Weights of a small mixture-of-experts language model, trained from scratch on English Wikipedia: vocabulary 8192, 266M tokens.
Below are experts of layer 5 (counted from 0) of a mixture-of-experts language model. Rows are named router (the router's row for the expert), down (a neuron's output weights, with its number) and show model dimensions 128-191. Each number is 200 + 40 x the weight over its row's rms, rounded and kept within 0 to 999.
Before each expert's rows: a language model's description of what the expert responds to. This comes from a sample of Wikipedia text that the model never trained on.

# expert 56
Coordinates and stat abbreviations. Invisible marks in geographic coordinates, "lat" word pieces, squad headers MF, DF, Apps, and digits after decimal points in tables.
router,244,261,166,289,245,187,233,246,134,167,219,227,214,142,198,232,242,220,256,232,230,220,227,188,256,209,149,252,277,204,188,183,207,258,162,212,221,142,195,197,217,222,160,250,183,231,159,250,204,222,208,255,213,207,187,209,217,164,136,194,238,203,174,260
down0,236,161,202,181,224,163,183,148,129,190,170,138,192,195,189,218,212,197,317,229,231,236,187,143,256,153,206,218,217,174,172,186,194,144,167,227,229,150,175,243,196,162,226,200,209,179,152,151,138,218,189,208,215,187,239,190,258,229,181,273,303,239,150,214
down1,171,184,257,218,209,203,149,228,222,173,276,235,205,285,178,212,249,229,212,215,218,124,284,216,207,96,203,225,166,196,234,184,274,149,196,192,199,182,191,233,139,159,155,214,147,241,123,218,239,182,171,290,182,155,154,251,234,196,228,181,238,155,137,206
down2,151,295,212,194,218,190,260,240,98,212,269,238,221,214,181,169,222,211,238,275,232,248,192,197,244,144,126,191,249,281,208,232,187,214,197,189,276,160,227,188,257,248,175,177,209,227,145,185,200,174,150,177,236,125,215,153,189,234,205,225,238,349,211,190
down3,135,227,173,152,164,172,116,174,176,149,150,206,230,225,220,159,167,226,172,225,199,237,218,60,212,237,205,197,240,174,197,165,181,207,206,236,181,175,206,247,232,209,154,271,160,222,235,182,241,203,259,155,185,227,228,257,252,167,256,204,163,149,220,217
down4,233,181,234,155,324,204,208,209,158,181,164,163,171,200,218,150,116,190,140,148,284,176,179,209,251,232,253,198,164,182,156,240,200,291,251,180,191,197,176,202,174,204,173,246,167,254,251,162,204,258,222,226,193,150,207,187,212,203,85,230,215,273,205,159
down5,230,218,154,137,203,231,182,183,156,192,234,252,209,155,164,206,163,237,223,163,167,170,188,181,229,200,164,210,186,248,208,256,218,179,211,273,184,168,233,131,190,218,208,257,156,157,162,265,259,169,229,227,195,259,166,214,319,191,167,162,148,175,141,159
down6,188,266,261,268,227,182,258,185,209,255,248,170,191,220,181,197,151,155,204,298,236,230,157,178,211,227,219,241,245,200,239,230,239,190,168,162,252,173,235,197,229,138,235,201,217,185,169,153,222,153,269,216,182,270,325,221,253,199,178,220,209,156,267,236
down7,169,182,252,191,184,179,239,232,217,246,147,207,160,237,193,282,150,197,205,223,238,240,239,233,249,272,211,176,176,216,175,232,242,216,130,229,262,177,202,158,215,124,248,171,259,179,231,220,215,185,209,259,244,268,312,255,219,191,176,186,256,196,211,154
down8,239,226,204,152,153,207,214,208,266,213,220,227,278,226,215,230,249,177,195,182,211,220,192,202,171,204,213,152,138,204,138,284,221,158,328,201,168,213,225,207,191,201,178,174,179,185,195,110,255,189,222,211,203,183,181,182,144,98,220,196,224,239,201,158
down9,235,204,225,110,249,224,138,211,237,153,232,175,280,265,177,147,187,237,165,224,253,167,244,180,187,202,218,214,264,236,173,157,124,195,162,277,191,183,243,233,188,173,214,173,255,220,142,251,214,216,98,198,160,191,276,210,240,196,240,192,211,242,198,300
down10,136,280,144,214,210,220,244,222,174,193,182,199,160,216,246,175,156,168,139,210,240,241,155,260,242,239,180,213,283,195,288,202,165,159,185,247,196,136,230,225,209,213,234,202,263,140,182,267,233,172,286,215,230,228,284,219,245,191,158,168,198,157,203,226
down11,141,103,178,144,142,227,237,237,124,191,185,207,222,163,167,232,150,197,213,202,154,138,163,182,194,268,184,213,140,201,195,224,187,268,208,167,157,224,221,148,279,210,200,210,210,119,165,207,245,160,228,209,182,250,135,157,177,199,224,187,146,190,112,174
down12,284,232,244,191,189,216,263,224,227,214,187,233,225,149,234,171,165,211,193,193,197,269,205,171,160,232,251,184,280,200,190,164,238,257,237,147,220,183,287,206,201,147,224,250,243,214,249,194,204,172,258,218,242,276,196,271,153,137,200,222,223,154,203,161
down13,271,203,233,274,245,220,209,193,230,135,245,236,181,190,176,280,187,230,206,181,231,145,182,182,191,240,234,213,152,220,167,204,157,176,137,190,213,165,245,209,212,218,130,133,241,151,268,173,238,184,183,166,172,218,136,173,186,248,166,143,213,160,201,219
down14,190,186,99,141,211,265,185,187,222,222,266,277,182,216,230,106,132,190,204,240,226,222,181,133,178,154,227,176,204,242,219,178,206,192,246,197,226,213,236,265,195,180,209,204,259,250,208,200,169,132,210,216,221,220,198,247,200,214,183,186,161,211,218,188
down15,144,229,141,156,164,200,263,215,142,243,203,199,267,198,201,192,188,202,218,190,160,236,223,140,165,184,231,160,170,203,255,156,135,197,283,191,296,139,235,202,151,286,237,167,208,152,196,127,201,158,159,182,158,213,189,125,209,227,162,191,174,274,145,174
down16,213,152,198,194,180,207,226,223,179,111,238,205,208,226,218,120,137,130,160,135,246,200,199,221,205,167,242,197,237,164,194,222,214,255,183,145,229,215,170,151,139,201,182,221,162,232,230,165,177,200,209,192,221,85,234,148,189,151,136,230,175,219,215,197
down17,162,201,265,162,238,226,235,258,218,170,165,201,223,183,184,198,150,254,233,194,101,199,198,189,239,224,160,179,236,188,180,228,193,222,185,211,134,262,177,184,161,265,167,142,165,197,192,180,135,208,186,238,219,186,228,241,132,233,217,143,271,194,179,202
down18,263,163,226,172,208,214,193,168,150,206,257,141,185,199,181,198,194,222,225,232,246,138,179,115,199,137,130,237,187,188,212,186,206,125,168,236,261,189,148,238,159,172,242,188,210,168,199,225,200,228,130,293,195,190,208,141,199,224,270,189,182,159,126,185
down19,277,315,234,212,184,186,215,166,219,213,212,228,207,235,227,281,172,218,219,232,150,122,249,179,197,232,185,186,163,179,242,175,276,208,254,239,235,173,166,181,206,184,178,179,103,196,158,152,185,179,179,201,203,131,214,293,281,228,135,282,211,138,209,193
down20,206,227,218,207,126,229,194,204,170,143,136,187,203,168,235,159,188,210,168,216,169,167,264,226,239,227,226,207,312,221,192,200,242,211,242,201,219,222,199,154,217,249,230,227,179,184,217,263,220,171,168,137,218,133,201,188,237,149,154,227,177,172,149,156
down21,211,208,222,232,127,268,222,274,211,235,239,182,121,247,216,164,157,200,125,256,184,237,115,184,219,217,137,274,146,158,256,248,179,201,168,194,220,169,210,214,215,156,219,200,123,235,193,173,286,177,160,276,197,162,181,225,213,192,172,265,248,207,164,163
down22,223,187,149,138,259,205,211,180,261,203,265,239,213,150,217,178,194,228,202,80,186,183,267,147,213,185,203,226,220,175,242,133,157,229,162,217,144,163,219,214,168,182,215,189,189,264,139,141,201,174,167,160,232,199,237,182,234,173,152,160,216,177,261,210
down23,206,137,183,183,208,248,143,251,175,205,244,222,203,122,206,173,197,154,189,203,251,257,190,281,259,248,229,189,222,234,222,171,212,210,226,187,169,253,168,234,196,178,170,225,219,214,209,148,210,280,245,197,234,175,228,215,208,125,280,149,186,232,187,242
down24,194,265,203,204,178,266,217,204,197,208,202,210,226,239,188,309,162,191,281,187,172,167,232,259,207,215,173,193,132,257,133,206,297,132,217,229,180,267,232,255,154,200,159,261,194,229,188,159,212,241,227,262,188,144,302,214,254,219,184,248,225,147,231,193
down25,246,128,243,104,117,234,175,186,158,203,193,180,241,190,235,141,193,198,207,217,204,156,225,183,265,253,192,240,254,186,164,249,227,241,162,165,199,195,228,179,129,240,230,117,234,147,247,143,248,212,214,225,176,249,195,199,258,109,202,225,230,209,258,222
down26,102,209,232,160,200,356,216,202,158,240,196,201,278,121,212,189,195,214,134,241,187,184,190,198,275,191,237,216,163,193,154,226,183,197,159,203,195,130,178,178,167,183,194,184,266,160,231,159,272,244,104,230,177,220,141,234,266,180,257,241,235,252,166,186
down27,165,191,251,145,228,145,194,222,148,217,197,179,159,249,174,227,174,199,172,204,123,146,243,142,278,250,231,170,194,214,207,187,263,238,182,194,227,225,177,195,211,134,232,258,214,264,275,134,192,247,210,188,212,250,170,189,143,180,216,176,210,202,253,169
down28,198,278,177,160,176,220,199,166,210,149,192,197,223,218,211,244,182,200,157,152,212,181,126,211,141,165,163,191,268,196,184,188,228,205,187,210,145,189,174,157,174,151,231,243,216,212,248,100,227,164,191,270,185,267,211,267,262,171,181,214,234,90,195,181
down29,227,154,263,178,226,167,257,216,225,205,275,150,249,182,222,229,146,251,188,265,234,223,130,246,212,233,277,231,215,161,123,205,231,171,166,170,322,155,257,132,151,147,216,189,246,209,227,210,197,205,213,217,283,254,277,202,180,165,191,189,276,214,200,218
down30,174,163,210,171,172,167,238,208,322,144,218,199,288,207,238,184,228,174,273,199,155,207,220,249,223,223,245,224,164,264,124,148,261,196,210,248,241,218,225,198,142,197,189,265,205,203,226,280,245,263,245,222,135,180,199,246,229,170,154,159,221,196,201,221
down31,304,261,193,141,89,190,197,241,220,185,204,233,161,233,177,173,217,227,191,206,232,220,215,146,171,170,163,218,123,259,215,247,231,148,222,243,190,184,124,220,185,253,238,213,233,150,218,174,197,242,191,289,202,182,179,174,125,192,196,184,187,122,253,137
down32,172,242,199,230,239,161,267,201,190,232,205,224,252,179,250,261,171,162,216,260,156,204,175,228,195,208,209,262,272,257,230,210,190,205,167,145,224,152,250,127,202,231,243,153,218,157,165,213,220,157,219,203,246,271,302,204,250,139,248,205,169,151,208,247
down33,248,109,205,218,209,154,212,265,180,111,185,103,238,208,196,166,204,184,283,220,211,207,165,265,190,211,248,154,287,177,178,181,226,260,207,224,236,286,200,160,154,212,154,238,237,232,193,268,165,248,231,190,256,157,203,184,175,161,186,258,214,198,282,193
down34,229,256,264,152,191,249,125,229,223,222,184,189,298,149,167,271,213,172,129,239,223,175,251,163,160,211,283,203,320,151,170,90,232,234,248,191,183,227,186,267,211,221,200,260,215,184,233,175,137,249,175,181,150,195,177,250,220,211,157,238,240,122,168,183

# expert 46
Coordinate digits and adverbs. Seconds digits in map coordinates such as 55°51′29″, the prefix co-, and adverbs or modals like also, often, can, still.
router,243,214,142,222,195,202,219,204,191,183,225,216,202,202,164,205,298,187,98,196,179,214,221,246,279,203,118,144,173,196,192,213,250,252,224,157,189,216,203,160,220,227,119,151,224,237,145,244,172,209,151,195,219,230,138,225,187,270,239,152,191,233,129,220
down0,217,130,152,290,248,296,239,94,163,189,185,262,155,173,216,223,216,132,157,237,198,226,235,238,264,182,259,220,146,214,206,142,239,212,201,177,181,168,217,218,209,163,152,200,262,266,170,266,202,174,164,182,188,175,201,166,250,177,257,218,197,251,229,204
down1,185,217,229,235,220,158,218,213,179,137,241,189,163,191,200,141,181,170,239,189,204,247,178,200,208,208,166,220,157,211,149,129,216,246,209,167,176,291,208,193,135,201,164,215,226,208,185,215,202,206,144,132,149,248,195,242,177,198,171,150,265,184,198,254
down2,217,194,273,199,216,252,261,227,137,227,165,222,234,184,215,189,154,205,114,234,198,147,253,164,210,139,260,202,156,257,250,233,225,189,254,145,235,136,246,235,232,180,221,209,225,181,256,189,237,164,145,164,157,136,289,141,204,197,120,204,214,249,236,145
down3,183,237,192,210,182,199,164,189,227,154,236,191,195,209,183,140,134,224,139,204,255,166,160,290,234,167,267,133,251,137,268,257,265,165,175,124,185,189,110,164,253,205,252,264,187,209,155,252,173,181,241,210,181,163,259,206,292,199,219,204,222,253,148,198
down4,233,189,147,212,208,148,235,164,172,223,254,74,215,200,226,208,101,301,185,190,121,234,268,130,226,148,212,217,206,191,156,233,217,280,247,150,197,157,234,116,197,196,189,166,256,198,211,137,237,145,157,146,149,178,236,252,158,199,183,222,258,205,156,237
down5,123,228,179,270,156,186,203,160,214,265,251,171,197,150,252,279,189,229,197,213,134,167,203,178,190,197,180,180,179,245,235,186,302,241,152,224,171,202,163,204,219,204,218,116,138,166,149,232,241,230,283,126,132,140,136,230,235,176,157,91,206,283,160,297
down6,193,213,246,218,176,182,261,232,198,172,280,166,208,209,172,178,231,204,242,141,228,172,203,191,195,238,205,219,208,146,210,143,240,222,244,166,165,220,209,176,183,223,118,229,194,190,211,211,171,194,213,157,197,165,89,185,218,210,186,201,199,168,159,185
down7,166,178,277,202,193,198,195,244,204,171,89,150,226,213,230,195,125,152,178,225,234,198,84,160,153,216,161,229,191,174,233,205,214,176,168,162,136,250,197,162,185,250,192,201,246,252,156,233,162,229,228,214,181,207,192,199,197,214,224,172,206,204,155,228
down8,177,208,115,115,207,165,236,228,242,149,199,199,237,139,164,210,173,207,262,169,233,245,186,183,253,208,182,241,196,255,193,128,250,285,173,244,236,179,190,159,236,140,120,165,169,263,202,166,212,210,160,225,153,229,203,230,196,263,219,170,235,215,316,105
down9,176,286,136,277,178,194,229,214,136,158,219,262,261,279,229,176,232,154,174,203,219,240,212,198,176,173,224,217,293,196,217,187,227,189,292,174,228,242,217,243,191,215,175,143,274,119,160,210,200,193,156,155,145,177,277,160,258,232,218,193,232,202,159,252
down10,226,172,186,233,205,192,213,244,205,252,172,150,232,163,164,256,158,221,284,153,234,156,232,196,211,257,175,242,197,220,216,202,207,194,200,197,136,257,130,212,140,201,139,231,151,167,175,287,184,273,171,217,270,195,155,226,166,231,189,168,226,241,261,195
down11,209,185,186,197,265,176,175,192,211,210,216,232,162,242,155,187,250,254,192,210,231,296,266,168,234,191,207,198,216,162,75,294,229,199,198,202,216,221,178,166,171,150,125,134,199,166,228,217,192,180,209,158,155,159,239,243,184,178,293,216,217,171,254,265
down12,246,223,160,113,204,209,226,165,250,209,144,204,137,168,216,180,150,206,215,208,233,146,204,219,249,185,310,177,216,207,199,233,149,162,136,155,79,123,225,163,223,278,262,247,247,217,221,192,185,114,156,174,189,249,203,260,214,194,284,190,203,221,243,198
down13,196,277,224,196,237,225,310,198,218,232,176,198,175,185,232,232,211,210,124,196,246,297,184,240,126,225,169,140,193,255,244,183,303,236,295,247,188,217,194,189,200,191,254,241,222,193,258,231,234,188,168,237,250,190,222,196,218,214,219,246,223,150,183,110
down14,230,182,177,202,182,170,163,217,234,226,146,172,206,221,168,232,264,166,193,205,261,211,179,159,176,113,208,176,147,173,183,232,233,243,147,172,197,157,191,150,235,215,171,156,176,185,238,143,194,176,278,196,197,153,246,240,203,243,196,158,162,306,188,167
down15,259,227,185,211,177,129,212,123,179,235,260,195,99,220,238,252,198,190,130,196,205,229,126,166,192,185,280,194,194,218,284,167,228,173,197,194,201,200,244,228,210,194,248,153,238,177,196,212,205,218,182,231,197,191,235,190,230,155,198,241,255,194,205,210
down16,237,186,191,188,240,227,146,173,290,260,193,84,192,210,181,188,122,216,210,209,154,241,244,152,220,200,241,272,204,179,140,211,181,162,194,211,181,89,169,193,165,198,193,214,232,282,137,138,261,200,121,171,213,262,240,249,155,153,203,224,211,218,231,196
down17,327,202,248,199,221,151,228,221,221,199,220,120,126,211,140,178,172,261,134,201,179,143,193,213,203,183,205,151,265,159,239,211,224,164,141,179,187,191,171,214,187,229,255,212,210,193,172,199,137,196,176,248,189,166,259,171,258,206,279,177,214,254,197,233
down18,155,239,233,116,218,251,159,147,161,201,214,176,218,253,114,180,195,169,201,164,229,187,246,222,220,219,162,289,230,211,155,278,179,230,230,143,158,220,199,131,191,194,225,253,143,221,150,170,201,250,192,154,281,208,239,240,113,201,105,138,103,192,245,187
down19,287,241,206,240,224,249,182,214,250,192,194,207,162,187,162,155,129,171,158,236,200,181,212,249,231,170,261,212,209,169,142,199,196,142,189,211,252,163,175,228,229,266,272,210,212,185,214,161,180,127,136,239,212,251,217,171,205,199,191,203,283,194,161,225
down20,187,185,219,127,161,209,211,198,184,191,194,177,286,208,197,137,193,195,190,173,232,142,242,257,237,246,240,166,187,225,247,234,239,185,236,185,155,194,168,144,231,214,201,322,163,174,219,216,196,227,184,234,281,211,234,247,161,259,81,191,248,200,171,153
down21,161,161,244,205,173,242,280,274,170,279,174,213,204,206,171,166,189,215,172,194,187,207,191,193,131,183,266,212,209,244,250,218,204,261,203,168,270,186,217,213,160,207,247,148,144,198,264,178,179,210,167,190,175,233,210,154,221,160,145,195,235,184,289,96
down22,166,210,226,161,186,208,179,218,220,201,209,173,221,203,180,220,87,182,201,243,277,140,161,165,162,185,205,197,219,140,114,178,243,232,157,263,194,217,220,171,137,172,216,211,179,203,192,161,239,207,136,241,139,173,236,204,243,310,184,166,153,212,200,227
down23,215,184,200,174,181,206,241,244,140,270,248,267,215,265,215,146,283,207,165,170,239,237,207,168,208,208,205,179,262,215,232,200,235,280,275,229,174,248,197,214,159,250,219,169,212,141,266,267,187,151,173,191,235,254,193,211,177,161,181,197,181,241,209,206
down24,301,174,251,134,178,140,219,113,154,204,203,172,189,197,183,305,247,226,158,187,233,233,182,119,270,148,188,140,204,169,163,197,251,229,171,188,209,208,169,221,191,180,148,275,204,158,251,200,202,268,163,185,181,255,205,146,211,223,165,214,117,163,232,174
down25,211,207,173,276,187,193,226,113,197,200,240,182,229,239,179,233,240,187,211,185,135,270,201,184,173,240,181,253,118,174,164,108,246,171,196,184,211,205,146,196,217,164,212,169,141,256,112,167,241,128,234,173,271,196,190,181,241,174,134,179,164,236,241,243
down26,259,148,243,255,175,173,217,196,191,182,186,193,153,196,128,172,163,131,154,263,250,208,208,236,221,155,146,201,235,183,247,168,254,228,151,116,198,238,203,145,238,277,157,323,202,204,296,176,288,253,210,230,167,169,198,167,203,208,208,306,131,266,142,196
down27,297,181,205,238,183,217,210,218,186,168,212,212,158,185,160,194,151,187,167,191,184,156,206,183,208,124,136,148,167,192,227,258,242,258,172,111,203,236,168,195,137,213,152,187,291,193,270,203,156,230,207,163,194,102,237,178,117,199,252,196,219,124,242,251
down28,242,227,136,211,242,238,250,131,181,206,169,171,162,203,201,234,212,202,137,189,188,290,208,290,211,210,170,150,214,164,167,239,207,230,274,227,201,200,206,182,153,211,221,273,296,174,198,228,205,188,159,203,192,149,216,216,178,182,262,185,234,145,168,239
down29,165,176,206,196,209,157,260,189,245,289,143,298,209,204,230,188,154,162,168,233,194,150,157,258,247,235,276,170,162,158,215,243,222,231,195,200,271,191,235,231,205,192,219,147,152,235,213,267,165,243,292,205,256,221,170,221,251,237,229,216,232,201,157,191
down30,230,232,170,107,206,179,206,230,186,140,139,195,273,245,256,209,229,128,196,224,235,107,247,252,273,272,162,186,251,256,173,181,156,205,203,181,187,234,123,190,178,120,246,215,178,200,245,225,134,214,150,164,167,201,190,234,199,249,206,165,249,290,224,259
down31,222,230,144,170,194,210,252,164,171,192,179,144,270,158,148,195,143,230,215,158,193,189,197,213,201,205,187,199,175,208,199,283,229,264,291,164,164,247,221,242,205,203,204,204,202,145,109,179,201,173,204,189,198,233,221,128,185,185,94,142,136,227,234,185
down32,158,157,222,223,187,197,179,172,216,196,228,200,162,204,181,147,227,186,200,204,220,160,159,176,143,256,128,195,204,196,252,210,281,195,221,201,219,152,244,170,196,158,235,149,203,175,259,226,152,234,217,321,220,205,167,278,214,156,218,201,202,215,259,226
down33,199,166,272,217,224,213,214,253,262,185,246,172,175,277,208,186,202,183,205,212,129,217,211,233,200,197,211,185,258,155,178,201,258,199,188,183,205,200,214,211,129,202,155,198,106,252,195,145,185,210,282,193,96,189,191,151,171,198,239,137,282,234,224,227
down34,161,212,272,251,243,136,192,264,141,253,254,194,148,261,173,204,197,220,120,206,235,214,224,216,146,198,147,139,233,165,275,188,265,184,199,211,206,275,230,125,181,227,208,233,182,182,258,237,181,234,160,164,229,221,176,140,162,215,201,178,211,172,196,172

# expert 50
Space in running prose. Space tokens between words in ordinary prose after the or a, before nouns or numbers, e.g. "the big city", "Segment 1".
router,218,219,230,201,247,180,166,232,240,261,202,217,154,188,193,222,231,121,184,225,144,204,229,201,222,200,183,206,196,203,206,238,165,228,167,190,123,273,224,182,154,238,149,142,212,248,136,204,195,182,226,143,236,158,234,247,238,237,213,216,215,183,146,197
down0,199,303,222,263,343,169,207,243,311,231,149,238,246,194,229,250,251,178,193,282,148,214,271,204,246,203,155,181,119,199,170,203,222,228,182,216,208,159,157,225,175,256,194,219,199,201,187,240,192,166,189,130,170,230,244,224,188,237,196,212,242,201,122,137
down1,194,134,282,99,140,151,231,183,207,191,231,225,269,190,198,215,177,191,231,165,165,155,187,264,200,194,149,180,189,135,204,190,145,216,180,235,200,261,197,204,192,239,205,179,175,219,247,226,225,198,150,194,170,245,135,200,106,150,196,177,269,270,204,233
down2,138,168,206,270,181,250,182,159,188,185,184,179,176,251,211,187,223,200,207,209,120,206,194,187,174,235,160,193,144,216,184,104,209,196,178,202,252,184,174,163,213,167,176,217,180,181,227,241,209,204,177,203,263,176,134,250,164,137,191,166,237,175,183,160
down3,231,207,190,225,192,184,207,234,246,192,231,177,195,191,194,159,195,212,198,115,286,226,222,204,206,188,228,146,169,160,202,237,193,174,243,254,156,301,264,218,180,240,199,276,172,187,179,186,208,174,194,223,181,237,265,223,215,228,181,169,211,202,143,199
down4,160,168,228,234,180,183,280,194,249,272,194,198,226,137,209,243,148,232,210,157,255,216,205,179,180,210,201,261,183,216,154,261,131,199,289,205,218,265,230,163,201,149,207,224,232,238,228,220,192,190,266,224,150,207,216,194,179,256,213,222,180,210,204,172
down5,148,227,103,233,188,207,199,135,227,162,210,147,163,172,211,217,139,231,244,285,191,224,240,212,124,228,185,200,180,256,250,163,202,215,172,238,221,168,162,226,177,131,186,206,145,220,176,224,145,230,151,184,230,206,256,153,206,204,221,208,149,168,170,134
down6,266,157,203,177,228,196,204,177,256,219,199,215,180,177,185,239,199,195,197,240,207,207,194,136,191,139,178,213,205,217,179,279,155,209,157,145,169,248,256,241,202,226,290,212,206,182,243,146,202,137,273,172,183,217,164,174,180,205,203,171,206,233,213,173
down7,171,197,213,166,199,177,221,265,177,223,259,202,182,269,252,265,197,169,150,185,188,215,182,171,175,184,207,252,208,95,249,149,243,185,256,261,229,274,175,203,266,169,220,224,250,220,212,243,179,239,219,145,235,213,115,196,139,239,226,254,187,187,190,164
down8,245,163,230,188,227,214,222,174,242,173,285,212,135,215,250,217,229,229,173,229,226,195,210,209,121,242,195,281,251,208,140,153,224,184,196,144,153,163,206,170,260,197,164,181,209,209,311,196,204,195,200,191,269,171,212,158,238,147,134,227,152,201,208,177
down9,215,181,241,159,220,148,259,202,242,201,225,221,223,268,165,201,220,143,154,194,178,186,143,205,176,217,215,218,230,139,187,221,132,151,135,249,168,321,209,204,168,233,139,181,173,214,146,211,216,203,198,167,206,214,160,205,215,169,210,203,235,229,286,211
down10,183,179,239,156,190,219,197,232,174,235,250,225,208,167,246,156,301,218,154,213,258,237,198,82,258,229,256,173,170,230,210,275,253,244,236,178,257,170,248,184,217,225,221,240,164,120,208,226,140,161,197,160,182,181,159,186,208,222,177,189,276,169,278,123
down11,190,172,185,230,166,184,165,177,212,162,163,190,155,251,247,205,195,224,172,242,196,231,241,123,162,190,200,205,166,187,224,129,210,257,173,129,287,207,211,181,190,183,203,211,255,154,209,207,276,278,181,213,198,163,231,157,168,249,248,224,165,180,229,168
down12,177,205,202,181,195,243,234,240,239,248,288,120,196,218,183,187,165,230,165,169,251,216,162,186,209,208,153,194,187,188,235,206,141,176,180,188,174,319,251,194,213,265,155,210,236,252,159,173,243,162,195,239,138,135,241,128,201,184,233,189,179,164,196,268
down13,204,169,166,172,227,125,194,177,192,187,220,248,213,283,260,186,252,206,206,245,158,222,210,154,141,136,155,159,256,194,171,236,251,243,164,113,255,213,210,211,141,208,130,218,210,169,184,196,229,182,284,257,94,180,238,211,229,232,167,178,247,138,163,167
down14,178,158,159,175,214,235,207,267,191,184,265,209,190,229,164,160,214,185,170,146,239,209,153,210,201,177,202,231,251,151,211,194,202,130,157,162,192,313,286,276,151,183,178,216,229,229,171,125,244,152,213,227,155,215,215,112,206,249,253,174,226,218,235,184
down15,212,183,199,244,160,167,171,197,209,254,180,180,219,223,114,265,174,190,210,122,158,266,208,170,280,243,139,224,124,203,251,295,223,192,205,252,200,204,211,223,202,115,120,186,223,213,168,87,207,148,224,194,199,197,220,222,217,131,241,194,259,243,296,135
down16,206,172,219,214,156,205,195,226,205,218,158,134,255,119,87,182,194,221,204,186,205,196,176,150,205,270,219,262,221,190,208,133,128,178,190,218,197,254,164,231,166,159,208,204,148,150,233,202,280,223,216,241,205,163,238,183,253,171,158,139,217,209,223,197
down17,215,157,202,195,160,227,196,233,238,201,168,187,187,221,157,185,211,302,209,143,280,170,209,173,168,189,262,279,167,271,190,257,244,265,113,252,182,279,259,203,285,196,268,240,164,236,212,176,201,165,193,198,148,148,187,255,202,213,236,192,150,160,191,214
down18,247,170,217,188,210,249,226,243,222,260,251,185,228,219,175,199,206,214,157,148,257,163,210,144,221,256,110,185,227,175,216,216,205,172,202,168,183,252,266,240,202,182,199,251,266,161,197,209,187,142,220,271,161,195,252,162,200,243,223,158,192,190,248,227
down19,135,202,210,207,169,271,232,214,202,167,189,223,236,189,111,193,97,217,208,248,164,189,239,194,248,232,267,332,254,180,268,142,178,178,148,227,180,230,273,175,197,177,191,246,154,200,207,187,259,123,231,245,182,242,236,172,222,190,232,130,223,247,232,190
down20,220,196,140,261,241,218,201,199,191,138,236,209,195,198,126,216,209,243,193,260,216,209,262,221,200,231,246,141,162,182,183,215,187,202,194,174,247,177,179,201,190,207,251,223,220,160,250,227,184,242,146,229,226,240,201,186,187,174,219,138,244,165,179,265
down21,216,219,205,238,244,239,188,238,237,204,186,157,239,227,159,220,193,165,206,132,237,311,213,246,222,195,173,170,196,212,199,317,251,138,200,183,188,200,218,169,160,192,213,224,262,205,231,193,215,194,193,291,238,192,277,203,239,223,220,153,242,190,195,254
down22,240,186,219,162,154,228,182,245,219,223,271,244,178,210,226,207,229,187,197,215,197,160,165,262,201,171,226,201,197,163,223,234,206,214,236,211,216,243,215,275,179,200,142,215,156,166,194,188,191,156,225,187,232,130,211,139,197,203,263,243,209,250,184,223
down23,157,239,228,198,227,180,216,222,247,248,241,219,147,175,282,166,205,290,163,222,206,163,218,197,102,228,178,248,226,233,203,212,255,256,154,195,245,253,238,167,233,242,249,158,212,165,223,270,201,100,155,250,223,168,180,257,209,220,137,188,133,239,242,214
down24,118,201,241,269,306,260,221,229,251,238,170,192,231,183,239,242,293,166,201,226,148,225,148,163,244,205,193,215,146,241,169,275,242,214,191,185,160,169,156,205,175,150,184,128,188,258,207,192,206,123,199,203,163,214,191,230,196,167,229,201,151,135,233,168
down25,143,244,169,157,201,191,245,201,265,233,122,172,208,220,224,198,122,186,235,184,189,257,167,196,157,177,227,292,232,238,200,197,174,166,107,240,224,217,192,238,187,156,227,149,172,271,279,159,206,136,252,245,242,198,167,203,166,155,215,150,265,159,189,173
down26,149,213,253,148,218,218,154,198,156,150,257,178,117,176,245,146,244,182,137,228,133,152,228,102,178,229,244,200,145,232,233,297,209,212,250,201,175,58,171,277,217,183,225,235,179,207,239,245,146,157,262,181,168,235,183,162,202,219,247,217,227,164,182,238
down27,209,173,235,219,223,253,172,279,213,190,180,157,180,188,182,172,206,235,116,138,239,193,212,192,197,230,186,209,291,208,227,174,207,176,166,229,188,354,269,201,158,172,215,223,260,179,165,177,268,126,216,270,196,161,221,189,211,284,180,192,213,191,194,213
down28,184,154,219,176,208,174,211,191,168,201,190,219,216,209,241,259,180,254,141,126,241,249,184,228,223,191,220,190,159,195,197,207,217,130,208,230,194,157,254,234,213,271,163,290,110,202,230,166,202,215,148,243,152,205,165,148,158,148,230,212,137,158,135,125
down29,198,170,149,189,194,143,153,188,305,218,176,179,169,218,177,241,183,214,220,238,189,200,176,220,195,193,194,251,173,187,201,155,292,259,185,229,196,196,178,222,187,262,192,202,141,207,223,167,236,205,156,230,172,157,193,240,173,203,282,209,288,248,270,129
down30,160,185,212,190,172,225,233,169,174,204,207,163,158,208,245,140,158,230,187,169,240,232,182,163,161,177,253,225,156,203,242,196,158,216,181,195,223,333,155,232,230,178,288,230,232,220,270,181,216,133,206,258,223,142,255,174,203,202,241,246,140,222,164,194
down31,178,198,184,211,217,166,224,195,170,213,256,196,183,192,199,223,149,235,207,195,130,196,159,252,182,194,217,190,140,213,317,147,195,180,197,198,194,188,258,209,222,187,212,234,218,226,243,272,207,239,165,154,103,204,154,176,166,198,207,121,133,152,182,220
down32,216,205,195,258,173,255,271,206,126,187,247,152,203,184,206,163,283,212,134,212,248,199,170,164,179,158,296,272,199,179,161,224,263,143,175,200,239,137,150,254,220,135,185,227,136,199,242,217,227,187,173,214,304,211,138,196,206,146,138,248,187,177,175,120
down33,182,178,192,234,181,110,210,204,167,236,145,144,213,166,116,227,154,135,212,212,276,264,235,134,238,265,201,208,172,232,258,223,212,233,159,222,184,299,240,213,129,234,144,233,171,256,161,202,203,184,260,250,205,255,213,205,249,230,210,261,173,178,256,223
down34,167,215,211,189,167,224,212,180,145,267,213,156,199,239,167,259,155,264,174,101,219,168,288,207,203,199,216,253,143,194,200,224,259,199,165,253,213,306,245,149,266,200,210,212,157,189,250,237,229,141,223,232,221,205,240,209,198,182,239,216,212,171,168,207